config = dict(
    n_layer=9,
    d_model=256,
    n_experts=128,
    experts_per_token=2,
    d_expert=128,
    d_shared_expert=256,
    activation='swiglu',
    moe_layers=[1, 2, 3, 4, 5, 6, 7, 8],
    router_score='softmax',
    normalize_top_k=True,
    routed_scale=1.41,
    balance_loss=0.0032,
    balance_bias=False,
    router_cosine_scale=10.0,
    init_std_router=0.0182,
    lr_router=0.000467,
    vocab_size=2666,
    norm='rmsnorm',
    norm_eps=1e-05,
    tie_embeddings=False,
    optimizer='muon_variant',
    lr=0.00251,
    beta1=0.9,
    batch_tokens=262144,
    seq_len=1024,
    train_tokens=1191000000,
    steps=4544,
    dataset='wikipedia_en',
)
Below are experts of layer 6 (counted from 0) of a mixture-of-experts language model. Rows are named router (the router's row for the expert), gate (a neuron's input weights, with its number), up (a neuron's input weights, with its number), down (a neuron's output weights, with its number) and show model dimensions 64-127. Each number is 500 + 25 x the weight over its row's rms, rounded and kept within 0 to 999. Numbers have three digits each.
After each expert's rows: a language model's description of what the expert responds to; "mostly gets" lists some tokens that are sent to it at least half of the time. This comes from a sample of Wikipedia text that the model never trained on.

# expert 40
router:495509503522485491486522506531497488530491458505426485492515516509457523472471480494510532494476520538484516484479510469535512510496448455523493525485480488490489495473500505499522515520497506
gate0:532459449493450480496504518515471508514489519523474489491524502491544496524508455503533495570514480518551470500484491569447465472498490528476519501496520504492501512508497497528553465493485514
up0:536462470498517517474505497525491518502465479487497541473516512511500490497480526474520518478502480551505514506516534525510512512493502474518489522507488485488529477528501493500444495480514527
down0:486497497506488481484477512456488489492462491493485473482490485507514506463473481507501515503480544536482534500479530517507501506492431538496490517508473480488544483546514477466518475507495545
gate1:554477541513467482509492473529548476500474503514489521514521511506495509495506515540486500491473524538534560472493469529448496530531494490520514531547500528507512500533505511503563467512515518
up1:486493497515502477481544526484497489475511541465471540480519480495522523511515515497488472491539492509453524434524475484495482523543454536528536529484522507523501528486536541517435513463486514
down1:464433500482498467495508531460551513504497534502499516503504502532495486485506454489558462521518533484502499444480542527509488522525514512481464479498554459513529492521514451483481486552525460
gate2:499508487502506529486479399466512536545512513514458533485485474465497533527477468486491531498456517497488441488504475527549519505517500483533529488488469484467486518523473466464531507506488453
up2:479527493493527466507514502517492503487508475472499490474473490507524505518522482523539513524528475517509525472443470483514502520476523512505472450491482501527526507498472514512470519496497498
down2:503556484463478508516514488541494468482522519493478512528478521484495504532522509484528498510508520487451476491468546479469483513509498516498555498487513450510422529498531529497519456474520581
gate3:516505511501497537495459461488520450545490539458464494529501499470488513494474520508485483511508500555486508476495524521543530489488520471522481485489487488440522539482495489502483505501481445
up3:479488523478468504534540521460508452506532473528504437500479507486497488496522501500482516510494450490515518432555481472524484493454509484499481492499510471524511467511466539489492496552497452
down3:525528474523473501528487504513511501486489516536504476495514518525540475487499450484452479486521544496498493469491490490486526489521459489510494470514504509498482520516549491507512491552533486
What it handles: Single consonant pieces like v, g, ov, av inside foreign place and personal names, as in Alexandro-v-na, Szent-g-otthárd, Reykj-av-ík.
mostly gets: " g", " rece", "v", "в", "ov", "č"

# expert 45
router:525475484542436453471512516467471489534498502484504503496514492496475469459478479491489509537501541458470533474486556543502512497486493516488501482489516526541479532498452516515530536454486492
gate0:526550476489506471518454501447511485490470495528480510451477495532491471504499469465478519451515492479515498515491539513481521493509490465550461487500528509530542530498498554534509521503503474
up0:484497468481465484512507480509468453483482507472516484496535496538495490517511502497481511497524507499513529478452542551538503462488469491539474473500554524483516512498437487480522511525475508
down0:491495468477497463453542511528482471506453526503515525514505473502503484491486505512510497480504517436466532530454505474539490518519503482483458498487482489499466485507465496514520520481464495
gate1:500450468471508532497512518502505494474535503471460463501494484496507513499451521472510508495476518509482477474482496490528533521457487493451537510528496541476500429477469488485482490481473522
up1:489501505513514503500483498514512524474472475475529530504487516493500569492528480521504472510496502441515517480485540530530555531483498508453489489516484472541511491491515517496488513501518486
down1:532500498510456475559496475501488485513501485525504484427471511531495520496543484471502543556544490491505506449512498535494513508482508520472477497496514497506520496482508485506517500525536502
gate2:499478488524513543522527499490463471543520491462499516467492467492510463492502480460494499476525463538500483502495521492531488498525546467486507510523492517494506505467511475537486488488513501
up2:487526554494558534515473530540516500492516494447536499504525484492528484450503488523525477505503477503524520487535471535469505465488521514489521493548485481453477467508492452504483503515501443
down2:446461499505482489502503503488475497467489500493528455497528519490515476486510475504514513493529534495550468476463521472511499483559494545456494524477545467545476470493560491476467497497474487
gate3:482489464512472429520491545508477540462502486490486482500479484499542491480492475479505480515511488503503471550456490503500502523489497491492506466490474477477495492491508488472453506518482494
up3:494504455494474480481519501457520469495481506479529445537478505544486494500479524527479535509455516501516489512507503478527497530469525455481488517477518530503513493506512536480520487497486483
down3:507523524492495556464499478509496520522521527453520533515537465468505439473474505486499484504526494491477498509463529532500486475519533449470494492562529536520528458524537470534475490486493495
What it handles: Inner syllables like or, ar, el, ell of Italian, Spanish and similar names, such as Sartor, Di Lazzaro, Marinello, Morse.
mostly gets: " Mor", " Rober", "ñ", "bor"

# expert 38
router:507482504537518503549495518484481457480504554499519534506543485470471501498515517492565507534505544484506502506444506490500476472499536479521461525528526496512479529462479449495529443503574498
gate0:493510464542490512499492485465508513459534542491508511514525496511516489556487500513497487506513492495465508496504513531485505504538467494544499485528493501500445519495510489500509478523490481
up0:471512492486469449532482474481528477477527523482536512461540560468503532504520518477452521508503534485531526530471502519496500464547510504484515437513494512474502467486523512505506523492544495
down0:502498481511507507533475522498472515477514516509478503481508487498514480538527484461487479501494549455487461551531451521509483510541484501520513491542518449521488501480474480505503538493507476
gate1:507472491495503524539487504486553506509512493509528522481531497488448489490514508461511513468507502505514493547470511493524516533527510468509479488518532482488481472510489491490484515553527487
up1:453522534476552517486470493446537493550534504480509551434463511489494507483461515531510508482527506536481505527534476495513529487535452523489481484468514475515515519491498506480510533476497509
down1:518476497493461503504474467457498499495527493528474498516487527509488485509470513499513495459540489453497484513509522513503475466524455523482486537527463471481503544479470522480540507511518461
gate2:490517510456446516519511506517537514516491500489510550523509528510535509530559523505491504473495514423517485511498454492481511526491522504516460481491494514535441479488501472464467507530508514
up2:524475524466512464486469513539464494538506535525486537522519506494507483495510484487483521501500516502504522500492494485460496468519475539488486497482505498522517514546509539459545532498449498
down2:491519498504515535499496472518491504498512476496492516539498522534490479488469489496442556447508523485484544497470504472477537457478510523537500471512554521532501527462510492471526466463485499
gate3:503479516507452464507505479513477494551486511493546509458480492516483504481495513514485480459522522498457509521452462470495461513511472485519534560513472512501510502520518483487504464505493470
up3:537514533514499486546468550518543505539497457484506485519514484465477523487502476504501494491466449540487505540480522506486499547522503538490488509489491526533537452496423533511493495517480527
down3:523537504545509494506536457497555455497490496466449515508501508521508453495500540507544511500527502475489509435504486452502478528480445450496490483559484506487506488509498525494463551510511477
What it handles: Middle syllables inside place and street names such as -and-, -at-, -ow-, plus Grand, Car, Road, River, along, e.g. Sandhurst, Handy Cross.
mostly gets: " along", " Can", " Grand", " Roy", " Aust", " Car"

# expert 0
router:482461502545460475451538494513519505459487517509522476531512481500487498540524487493519438501526504488480485504548510502485509530517465493477433425552502469507492457529493446530537492530475504
gate0:498516466523521555463497473525484520460446506474495534466515500545531493516475462485451497516484461494466491519518519567503508488523489516513512498516512506482479471525482488516491503560493472
up0:511505454510551452506464541485488488488553525493535486555547454468476459503480505478522523507508540511468535501505521484498470493530550466496481482456489460477470535498504487479501481524485542
down0:465524505492483539526524449454518489508515535489518512535485527491483490476467523522470505487505493518505494540513503522514477459518496521500479439523552502510530504513510475524520534499510532
gate1:516549486515503486510470477492553483421487487479527499514509529525475510516502519474499461501522490496461505458487549462474520563487502531470482474539506514478466504519481513504496503499515495
up1:471495477509451482484489454473496496482518505492529503515528542491470509479542485452490530502514471510469519487488447478490504548447543501503475521494500532519474504519473481486496443481495465
down1:480491512534525541502483501485464513517504465508447503508493505466496544498521483495507502494511513522489551498513455517508492554503478505504534505528488505519516497516503514512492548507530462
gate2:501510480499487544454524468508514480493516518515443514529510470456490481505473489475486444504535491494487483508505461510499529492471484504493500469490517482500485486498484521539526463461553575
up2:479480510511502475513470480482503438519486486536497521499451542481497479507489475471499526442474516530516488509466455495508507524523516517513497468505529509512529526472502521526464491516491482
down2:484530503462519493507515473521405512438525505506498499519533528493484505515523498540540497469485479538515510487488491512512531483501519535547483490534509502476483512483484471453495478499501483
gate3:521509502505479502443479500483495500482543480475485472505485505492512511473483478513473487536504473520480474520508492505527518490522498498485492505449521499524497517506504460536476527482513472
up3:466485505504458521541497527497538508497448469516522508502500552521526519552510552488505502546517498533522503456515520500511455516514513477484496495475524506542520539486481545489518535521495514
down3:507477486501493473485496442483508444556540507510489500529489512475446529517479493505492457531516501512466493471565505501531498492499496484496516501503520482447521481479476488428514475515520476
What it handles: Single digits inside numbers in infobox fields, coordinates and measurements, such as facility IDs, NRHP numbers, ages, elevations and densities.
mostly gets: " Born", "|---|---|", "|---|", " Rele"

# expert 25
router:509506516521495487544471471500477504493489457449549488489511533493492499533507516509502451444534467475526515509470496550532476497456460519468463493513484517503460485499460510504508531461501467
gate0:459493472531526471488491485454535494477513476473549477478521506499538469488528504532521502454526515499482503489466508502502552467520497525530498493550508482495456494536481499511537459468509512
up0:479517484459507504481537483518484522491519528430493490492517477503516480520534474459504501521497527480549512507482502512545499490501538521499547518478524461516496478481511483460486543446471504
down0:491491497519475475527497514435463469497488506518474502485474514487465539504500494530467528522492495529477488446488511474514524457490508474474502532500501540537504511486511501564487519517468517
gate1:505470546562485516526524457477499542526470509537485510487499487485434470487487518539500511448519501514480475501503453506515528485480517508486519517531488482491501485461494529503459524496476451
up1:509534493469499493532499484495505480586478490457501563473451498489496527521518538513464475457510517490492523487497518505487531489518545482516503523491451481526492474477459514530459510480494522
down1:516489500470486465491504487517469550523542447485509530507493498506491505497506489544518517491497522499463509500482505498445499469547495489553512490487526510498507496538511498512545505519521526
gate2:517532514538509485519489488498442534504482455486508481510498481486479500502454513513517451557553479512470453509542481523492536517488458530483439536462509518521517504531499485536477532497524503
up2:500511528508498512520479510484468458477468561538505503492512532491523498510475528511510488516516472539533494497481490521528460476526519512498531449539486480514506476472498520527495493490535531
down2:519467533513497496484483469544515510492483464492489529489487505501483523486480470534489515504531484536490485518475491489494495500503529504563498488468527491513490485476530499457511490520522472
gate3:498508501508503488497459475503536484457439474460480484510519461445459508519523444496478541496493468483494524493502509489489436536514500482482482523499514501544516487537504505506520490523541527
up3:506494506487525501465530485547500475511494473520519491466488541490513519511491496521505475487490483521505529490514491501520560490515546479488451514502507514486489536504507515521498490525438439
down3:532483500495511547598497491470510488500524464465514510513502505506485503512514496478509513497508551489464502469470488509500505471463457490534508506556487549526461482494477516489486530461482505
What it handles: Digits and spelled-out counts in sports statistics sentences and other figures, e.g. 2.47 ERA, five assists, seven fumble recoveries, doubles.
mostly gets: " Mar", " six", " five", " four", " three", " two"

# expert 43
router:480515487512517507493479505493535548539562512490505483500525536471509499481483529514497530497511437484473480528484475490464505493514503501528548488497522542512462520480515489490513442482544513
gate0:483509475499507518449422440525525489507486494495510504550492504467481535539549491490480561510507476513498525479469470489494476489517506501509514523539525500520474482470485531567483477538494516
up0:547493520539528501507487480517442491503476512517490502527447505539501467517503482484532432503507502514483498476508489504493465486516472508483505486488457505507466497500492515526517490493544555
down0:504510494494494501506498505454461505466534488501487482486480547548520538509534556494507518565459498531480504496498488542483530529468466503512515519530477465475490502484521537469439516496501509
gate1:494506513511548487484505558504482513560477521480512552462475501429509466496544501480529536477490523537477493491467528428498504490474465511498500500473495444537527508502533489442486502456477512
up1:498528492519503489510520512465519457482504478469518472481498479584548492499493499467494482459494515549506513507479487506483459507492514502534506530494527507505491495479491520477471458465498464
down1:485478502463503461546522523518556538473511535472526481495494512459471485492508513498518510470499514484449521492510454508491529515513479498517501481484469515504488514482495482530564502502510501
gate2:486492523490507498507479492486538520461513530542489465480482512521531556464458504473534534508520470489544517430466552491475469483505478492515487469502509484493483501519521497487496512532557511
up2:567498502465518532506495520540482491494551475545474499503512492502477521480525515523528438520489512545459515501488502469505542496537504487460472498453466544510488504481499451514510443459498520
down2:480495507470518498503528455560510515527483510520471470551469497519499561498485477494487511473474555497512541493494532530516491493542512500468505546500465526505562516520495530489476519489518484
gate3:472508477531471528557493485468511480513472491493535482564474509540543464492502530552498523471485479501523472495504529481481528460522455527542531530454529520509507471471503513502552466478513534
up3:523484440482472506531492541522519497491527510509506522499529510506506480486450547471466535479486485517481507527496507512508493486506517493523466487570519501461476500497499537469520520495522488
down3:505523496483486504546509507528499549483492508517492491492497476504512540524516511430531432494499500473517544462502526524485479526455486500470482481506494489486470532513505471516471503487502511
What it handles: Words and endings in names of institutions and government bodies, e.g. National Health Service, law, Air, Army, Council, School.
mostly gets: " ex", " Ex", " law", " Air", " Army", " Film"

# expert 47
router:478502513495500477516500533506475528511476497502504515468507499512515516494506516500466458526506491441455511498520479461507500488497512474480504469517508497503499469477452548506529449525520468
gate0:529500473545493531530464506507516494472481480493497532550492496492498535518463518503493561468510478487483470498483457496566463519485483476492495463489501537519525495495500509477499512488477510
up0:497524536484459522483501501481517467490493549486504495467471538506555494512511505504526522532521509476465501495488469456464500481526502507509496506500477563483504492479563502515520479497500514
down0:472503491496499468536485453515502459500514477502554559495461498542462522472552483522515527487488505540509486473500512504494542505456453446488499499474490438522495537505505506492502481505521513
gate1:527518528533508525503481493484515495491517495488478474486518492461539504502586474505492517468477462476482506542512445470496506482481528466500504482540498453498527518536520511517527528544501516
up1:496496529511501495515534488510456466546465482467534505513466488470491481516470572469453511510482502526518559478484501493483447520525488505471502491526493501510513533484538540466479491500487460
down1:495435515516497538479469466485475522513506461514517509441522527506486497460566527495515515510497502489442475516542511463488514467523482477491472504481520459458534498541518493457497546473514456
gate2:469478431480457474481539520510512487510536528530490546500490494473499506507507497514523464502488478512486498518477522485438439506524490552464469533532455487485507447463525474488540483495488482
up2:509506538513541483523521494494512486562538465520515484494494487475490517492529509502444560468529465459508489526505524493530539495451487491497501516498544494476480525468494517562445503484477497
down2:502498519530505500491536511518465495500509492512518555544535473534546520515472489501444501451500498508498467501466497475502485508512457511494471463525515507513467494508535508484512493505516487
gate3:491491473525483487517498505523465443499514488493493503481501490471474498487484505432456474524514485504529505494520518533570495506510485498542505519541492469519525486507496537495473509487483452
up3:520484511505492530501473515500471491520541498521456512558479495429528493482478542521482495472478463490535589483508564518537496500528476489503530509512510501515541531526525469455535506529459470
down3:457483498530477467497512485518488467491510506480554548463488520448533529463465488491551507494477491482509506465510466529495567465470495481470550521540476485528520503513502500474485505465494488
What it handles: Decimal points and digits after them in numeric tables of percentages, votes, times and statistics, like 54.81%, 0.07%, 2:15.213.
mostly gets: "′", " −", "£", "±", " +", " $"

# expert 14
router:497532522519524463484490522522452521518497575490519541499497488486465516521507484478503493492490547505494544498508490518505531488559558488471505458437496517490462496492474493496519465499480533
gate0:493518485483490478462456468508507497513537499486449496558513509491477502489545500464457462507488484529503506481512500532484469507493498480479518505496484505469485513481492458447566498479542522
up0:524517494492510479473486538509528529524545519512512501525505485492501507492527492487520504518504530518510449484497493497533453506536552515495509494527507496486514487500531536525524498495481459
down0:498549476528467518515493490556542506504522492512542470527503533531494492533471488487506500485499481504506499507552474518510484477485460503500502495494517454522520466502429506491533510479559506
gate1:520532458443481507530493506495503522481475553476489514546471499517539513516519542488508483520517493495488489518545518447504523495479482479506532505463516496522493494520499501500521469466453462
up1:485516457492529478509497511469493508511506492479553480526490483533487520524468454479474479501571485515475486470515526497510481509475535494512508470509464426518503487498506509491492429501499496
down1:529509530495491495472477497516510523508443510520530497562495500493480499454465497459524490488498498498523527501497520475523450500539484538516506478528479494522497448479506483497488477498531458
gate2:501517537467478515518518535448525478537485480466485513529492517515492513513502515520455487478518456495516545537515493504479490455521507460543498465456492526487499507521519485520492469492515526
up2:534501504493502502501518492488511482462551505515488466486522480531517523477459503493514492506512510502502538489477520528510494498537507488483521542524477508466460480445492493486477564474501486
down2:489507472504516492490490504520518467510489488496528511484471534487516495493515493494494513516483481463508518527545481488502496458501496488453539526497520491449502448546536494489499492501509511
gate3:443449457498495499514428490527554508489492488501481498489513516481489506496504511515476500549551491533484492514479509502505527466505510505504473447466508541481488497482512500471483485480519527
up3:480494522513480505497477508493541509502497520560513489523553489528520515519451480527521498529488505494465491527518511527499504489493472462476431483505483454527528452459523500478463494507491483
down3:503525517447509488512498484525489512526496484530485524545487490487517489534504465499486518508493520508530534503483496473482489490479492479485509512499481485480521530490520492462514547550529468
What it handles: Word-initial consonant clusters cl, sh, fl, gl and similar stems, e.g. climate, claims, clothes, shopping, oper.
mostly gets: " cl", " Cl", " sh", " fl", " oper", " loc"

# expert 27
router:519467509515538504479538472492460545557480512516491490486559544494492518542477514511508524470509510501496469515481501484470527520503548444475491525506525504501464484502540507477491504465526472
gate0:499481508560516491481493483460507490543463472509500473549524494494491502472529508512538526483550470460488499459521511505516547513519476453504514510499466487515485515559502460502481477578496560
up0:487538461514499500479527514483545494473470492548479501520514511464490488507487498523490499520478510472564499554483514473514524485481484503505476476487490522502514499488481520507450504485485487
down0:507495455468521517496501496464494485479449491486517479541456521494465465537490503485454498472509513479515504465510529523488499502498494522513499469486479485479525497451530471506539488521486510
gate1:467523477480499507488475489475481570527538520502437498531436477512521507503490555483516468493503468494472499555500504468508515553508514526488470452473474500510514505520502493521503514520494477
up1:495470523481486510498536520514548516485461523526524501500526506520493479495499476483528528458492475481497512563502489505520482483534437501486481544510459497507511524507435523506504470493504503
down1:494477502531479525499525493526532504498512465542521433527505553492485506486461550469529460510496455484486457504478494468534536464517484505467526500512463499474476531457505489473553552523513529
gate2:529514477456540516491472508518531522520540497496566513480529523485514525481531534513507503515515486469521506531486515487496542465491511440535545473506531509505477479532506504444493504500519549
up2:498511517467555508481501465512475465453507485483494471550466490528510530535510485522467485520521485492498462524521505524511503498524493557514465514511517518501523489484465484471532504481489464
down2:465524479473517508512466504497477444521505497491523501511466508528521467465466512533480496545481464510537515539510474535482479472536499456472506509471477508486520519524477493514543496477518498
gate3:527462487508485533510481497478516476489486479516499480481498497537526539488506548482492514487490494522469492515511510475501482504493519500493520502516536522460499470518541530536488490436483485
up3:490485523512509555469510506495493515501492517466478532488514470503501515497482488462486506522518492466453459517522491463506510517485507533464512511510497530507530488485517465519463476485518490
down3:501497532492490498510505449503538496501503524489516493529465518544475490497531452518530492480456509492507468507463534467502501477493459520472504448514544538509524470496485518505493512467512485
What it handles: Commas after city names before the state or country, like Los Angeles, California, plus table pipes and infobox bullets.
mostly gets: " X", "raz", " •"

# expert 1
router:479520490485467472522493507512521519499497449515491503449500521531503507501510501527494493531520520526475463507475511464480521483467525527462490506534534523553523487494450536529493456525518542
gate0:515535491510482430472469488482533498464526504525497525502481502459542491489496500524494477483485494517480516491514526497506525515504501504481520552470529544489478496520490483486434511501520453
up0:468501495458452522500563480520513478510511494505507522479521508489501484472564472573493514508472472484482481489468488484546525453495484518489477501540526488516513503478500507446445521500496508
down0:507519483520517508494551480501509509482522513478506515516512464507547535472515469502509449526488492483485502499524524516505504509472497502538490516505484511483520536478561468479427460537517529
gate1:525558495509468505558498497468515480506496507529492510499486529498464473495542510540497511499509476558502492485488489505515539489469489481523476539505470575515522469510530507472485469465483464
up1:497513498489492468469525496491494507504499507506565501486498502536522498523476489518497484533487475479508489513523426538508512461487504488488500471510533509452477476512512507537463509484508520
down1:502549483502485461437472495507453530453526509490496534545516516503546508525487482460448457550505486530482492478499471431514527496465484517479511484476494529503517498503541502546489474511506506
gate2:475495540522501486498541459469504543532466501526510494490510500489528490508542508451525480533527520549482487497524512521496518494583485503468476534484510476513443502548485501485487502498534484
up2:452470520484489473446517492483513509468494522513497531499509508509484509453516502532545447529505488533532527510486499485470504486476462485535467514498528506507522448508487545526532524527477506
down2:471492495476510511476488445475491521461511536529538494502499510547446515522482478485520500496472500457502485480533498500494495506496476458534464522493475493447513529476519471482543499524498467
gate3:455483515497567481473481484512508523460500525532503469511485474502516517488544533499473484533485460522482500532523494482493512529467462536498490514497493490502464525480466516510523496496508506
up3:441503482469527479539485506514487467482499517491523486496494523523485528533429530492476493502509526482445481526512532529504536482535505555515503464516491520515495513476483482521530512510479512
down3:455484487500484515488507513506503491537519466520512460499468502518531485510511506463470550506471509554493523468487578509533499501487501493479510499501490495484481512480516492447482536503521446
What it handles: Single capital letters and accented vowels inside acronyms, codes and designations, such as asteroid names (2005 UL), KOR, UNESCO, SAST.
mostly gets: "_{", " JP", " ·", "ú", " MP", "ã"

# expert 37
router:525514485520433470471477519482474469464503500503463535496534513531491467478474537508481481526481531504514519453514520475529500518528507481503490526486502477530474516496488446522499520456499517
gate0:516509525534439526476486489502497551480478500524495521513551514493491500484447459507459534522546517490515509499529524511555529490540515490553483492487526494486458469521484481507470570463471511
up0:482472509497508500492511486522510488475508502505466463497519493477534495511447472517486492514522501467500551500544526454582524493498539526477508472486538538455511485526435545479476475463540514
down0:498529493486544476496476508524474453525523452513454495509502430496504537510490499505497509497541469490531497478532497468515479512515475513536502523486524490480496520526468500431503480509504528
gate1:466495490533472504521454542480520470491490462511516492456552529499503496502511478506462532448492522546513496508497504459476477487507495484468461503511477490476494500479531493476477500490473437
up1:498477527520466465486503519510496502467490519457482517483521488457499533504492485489471478512483510495429513570500476520451518522508485484498520483513520549519542452515516496511491489489509479
down1:488448496489554499551489490506492473488511525469519510480553532486499473462500487471458467495508542531495510482459489476479457489491451481504481532491539510533534494506530475500477490472484509
gate2:466489487515474502484526564494483476502479533536450506515469466513520498483464518471466490527501487539502482453506536489513460516510492499519503468496522462517508463514514511496481493485499510
up2:544469488488466510463527495495502496472453516520450535497480499470463514500553481510540522484515509480479465518469477508490513493538542525519519478491507506486455510542469473468557490497460488
down2:492493465490471519533458503499531471498490486487494514455511490483496519498472499526507476480506472513461508455531496433488483498468503547517531528552476494472458521540567488528451491547459470
gate3:478490460524477513431494498499514501478502482458472501483494520517524460491502471508543516513555472524512535537525483455464496507522504525469502483503491513479468548479476500480481448484529486
up3:484519527504484471453461526465532521482483498526469499500518490497527501518524482438490468503466518483466482483484499467487506505490448482481478499509509539511469515520507447484459504504538509
down3:513514489464504482469477510477532520457550512527482516513512491484471506501511538483530485521510518479495513507515519518475513500508490479515509536484513488464497537472481481482515462569527484
What it handles: Middle syllables of personal names right after a capital initial piece, e.g. C-ast-elnau, G-ild-emeister, D-un-can, L-ath-am.
mostly gets: " rest", " Mart", " And", " Dav"

# expert 59
router:506494475467466438512461545503535500530526490554524470486503544484523551482479491532525463512460480494554482554486518490506510510495521497505474489469539520493498541514492508483510523532494469
gate0:543494523485491464495501499536531489501488517530492479540510505506489482521497508488512474472540478524488491475536536491487532472481465478499488472513499498470489490514502552526521508525504514
up0:462483465499532543477518489522493478505515544432475551511560522503477515495465516520441513501490489484532515512463467481460474525491485540521509491484480468509508497559529493497516491497470500
down0:469476512488468503529447464536492463488507483499531476523530456481487523511493508536507432480488518516484498525545516535502484488456503514517494543495494529567470487513509503546527522490525542
gate1:468541462481486435500504473514504498508495524495514536526526499539483507519500482508506446487512471508516495497470487498561545501475508487543472524553533525498551496490512487467496532488490497
up1:458511530474445466513500510566517463537506522503519490497498517500461470482498492507501507493529476511533503490493468485507450503468474453487496510535520534527504507488540539541519462500523498
down1:536484507495487472472475507493494501472490439555509494466546553483503501491471499503469470505541468458505474516504518497492521488477520526463539484503478505520471467487479493545515503495484525
gate2:534523482532499534524465476514520489494517488540512530526516489529514484500525517537505514522464504546476505521529530488519529473419462489477488500495513525507513525481462502448465474557518486
up2:505513510506477446522521513522479518501479485554519519532483473479506496488512506531482507511519517515480471513525483497513518517489499494494487544470468468499468481526476485553546538444503500
down2:495466496474494474510545449495509492487463537529486542506486509476479506558564483509475496455531552521507488490546518511499522494481527491525475527488485520460469475510546509499508491490518470
gate3:496513451506497494540494477514518518474487495527512501497477512494485496485488531530520484497493491513510512512523496457478542538499507499496491493477506521500508520504504510481504519514593495
up3:553500482498517519479488484549518493507525449518505481535503530538461498510501494508481474527512481540476519509497472529467500537507484493505507478495524507507502501491547499495514547486536480
down3:509478485492523500515481478546504528505451503468474519509530490503480535467531495509523480510487518493516454488498485518509497495505490533531480480475497504534524487474527524517495518458507484
What it handles: Pieces inside Polish, Serbo-Croatian, Latvian and Hungarian names and words, especially letters with diacritics like š, č, ć, ł, as in Włodarczyk, Jakub.
mostly gets: "š", "č", "ć", "ž", "ș", "ł"

# expert 17
router:513555502497536496506478500472463489506551486481491457498521508483497471483484500501529480454494495545462544451538501517476524502524523493501493500464473508509539516464515526498484510511498521
gate0:488486472554461497484525440521459545514493460479530488503508473506471509537530496506506512484529426479448527446496497519485504513553518546501510489499497480493506489546545485510525502514492506
up0:499510486499460500477532472526527506484485502487490510450490486470452519509516499454505505497524491542488489469455564525517500512507530464448520490516512505508509493527512538517507510497502473
down0:513506491489529489503481506522513504471432502492521537495485512535474480456511507483486498479518495467503531462505512501497491530529539555506519493498486541474497502526538508506490500542524530
gate1:477530467506490489533528513495531505483542504481461506444497477525457503498513481468548509465509492517461550531527471465505467453529463526479503529518481509492464506516496516496471475469450507
up1:497567498501481518508495458526512509466473503530528519495483511533476492434566498520470517484484509482481496520486481480515464486483467533500532513485435506502498506480499494520469493532517499
down1:492541496497490487507510516502492452456473497527509491477516473476512548485483465478489545493492473458490461513540530497497512507473541512470513511467488561499471487485454517502535496476494429
gate2:522507480541543497458503490529480535473520506539503496493474492484518539536476546518482464515468540533524512430499483493543511496492476511487512481493522484500481475535556449542470541481502497
up2:485495512532456492467460483494508505486527528504550453538463511490515520512513507534511476481547484468493492508507441531461487504492531514473470526505483467497526470488471473441498517499489505
down2:456493477503497485497511507474528476489483481515492472486535467478526495535502492505533508523449508495480567526499488498435499531519457472447450460523480504501516510475497512473517463505480486
gate3:461481495493467516483487496520526485489527494488499509527525479495527502546486459485535488514506473496508484495484485512483473519522466499466487476491503450518508530520511456506507479547529462
up3:444535456480455529487506514520502482481482537516520492530507458503540466551451487532485467554484474494497509498500448495514494505519535506506527474536531441517464507530509493526503521521529501
down3:533525498465496503455463484508504539475459501490497507491504517475496501486479484488463546489479483550485506493496501447518467469485496510486501449531502494483483490527474498488467463467500535
What it handles: Inner pieces of long Latinate words, usually followed by -ation or -ated, such as Incorporated, consolidation, complicated, communication, Candidates.
mostly gets: "icip", " cre", " educ", " activ", "forman", "oci"

# expert 57
router:478428451526545507470535514501468467476469505501495474503494498491539500551460516496544498513528544518489512500496474483511486478519503488496446518451509513493488514524539496483454502509492500
gate0:466488474482493515481531516505540467473509522523499462477495506468558461532467513515516501512521512546495496502521540511502540545516479495525556545464489531488489563492486494512497475534447516
up0:510511508516512503516474521495479504490516479517550486556490524502479500540514489476507510430517479467508478488504486544472537531512494517491543508448496497535475530494464518462529476518517477
down0:508471492505492495497506523470481479499488530487483512535535486509532497508493503460500504532534536518495492488509510468518491518507533496503493496503505495539452522544511525527537513536513480
gate1:457490475480524537466485471504505481502482495492506467494481493523508499512557534508504521525475515506495506494473454497482454461514513482512494493520526504519501491505502486504515503505513533
up1:522489523532502550505490513499467510483521526469452500543486464510514502499496497489510512524509475500494496477478506464487513465531522473496471495487524517541512522486501517462466480551532515
down1:504508475510550536517517494556503499514477519519532501516491502554547494467528505524501482570469520499502463498497482543463551519477474511481469506516517474497531478522483496498510504464500505
gate2:470492477527481484499469495549520508469509477529495467501478478480523528531493532516440505522518499503505507463484476502479477499491465520468500504494486488520445513537516528520493511535512497
up2:523517501479467492515506515478526485505472525523503488542486513569483513465458477537494473485494493471500506495463476522524507524495517492481514489511457480552470487492481520502493519514504506
down2:513534500469456515484472503507517505485490466515508513508494545498511479467523504525506488541521515516544509517477492499488477512540513486500553492440513496509540495501512487477482478479475469
gate3:509456513480472514548501507514518474475508460520492502487490463489470496486542493458537494529511503495466480555489479469514486467524477480547460516489514491509505492478501536445469486512503522
up3:515479447483502473492499489508477505502478505476491456476498493550523492525523509507478531530504509447504493530511500555490482539491510509555482455479532496462484442487482519494520500521484509
down3:528551509522498522487493477495480493515487531447505503499521515504462568461470508424500509535525510502495480497492489536484469499452484530511470477523487541472493472495514516498454517512527506
What it handles: Words like the, his, her, their and possessive 's after prepositions in biographies, such as during his childhood, composer's lifetime.
mostly gets: " early", " his", " late", " her", " His", "arly"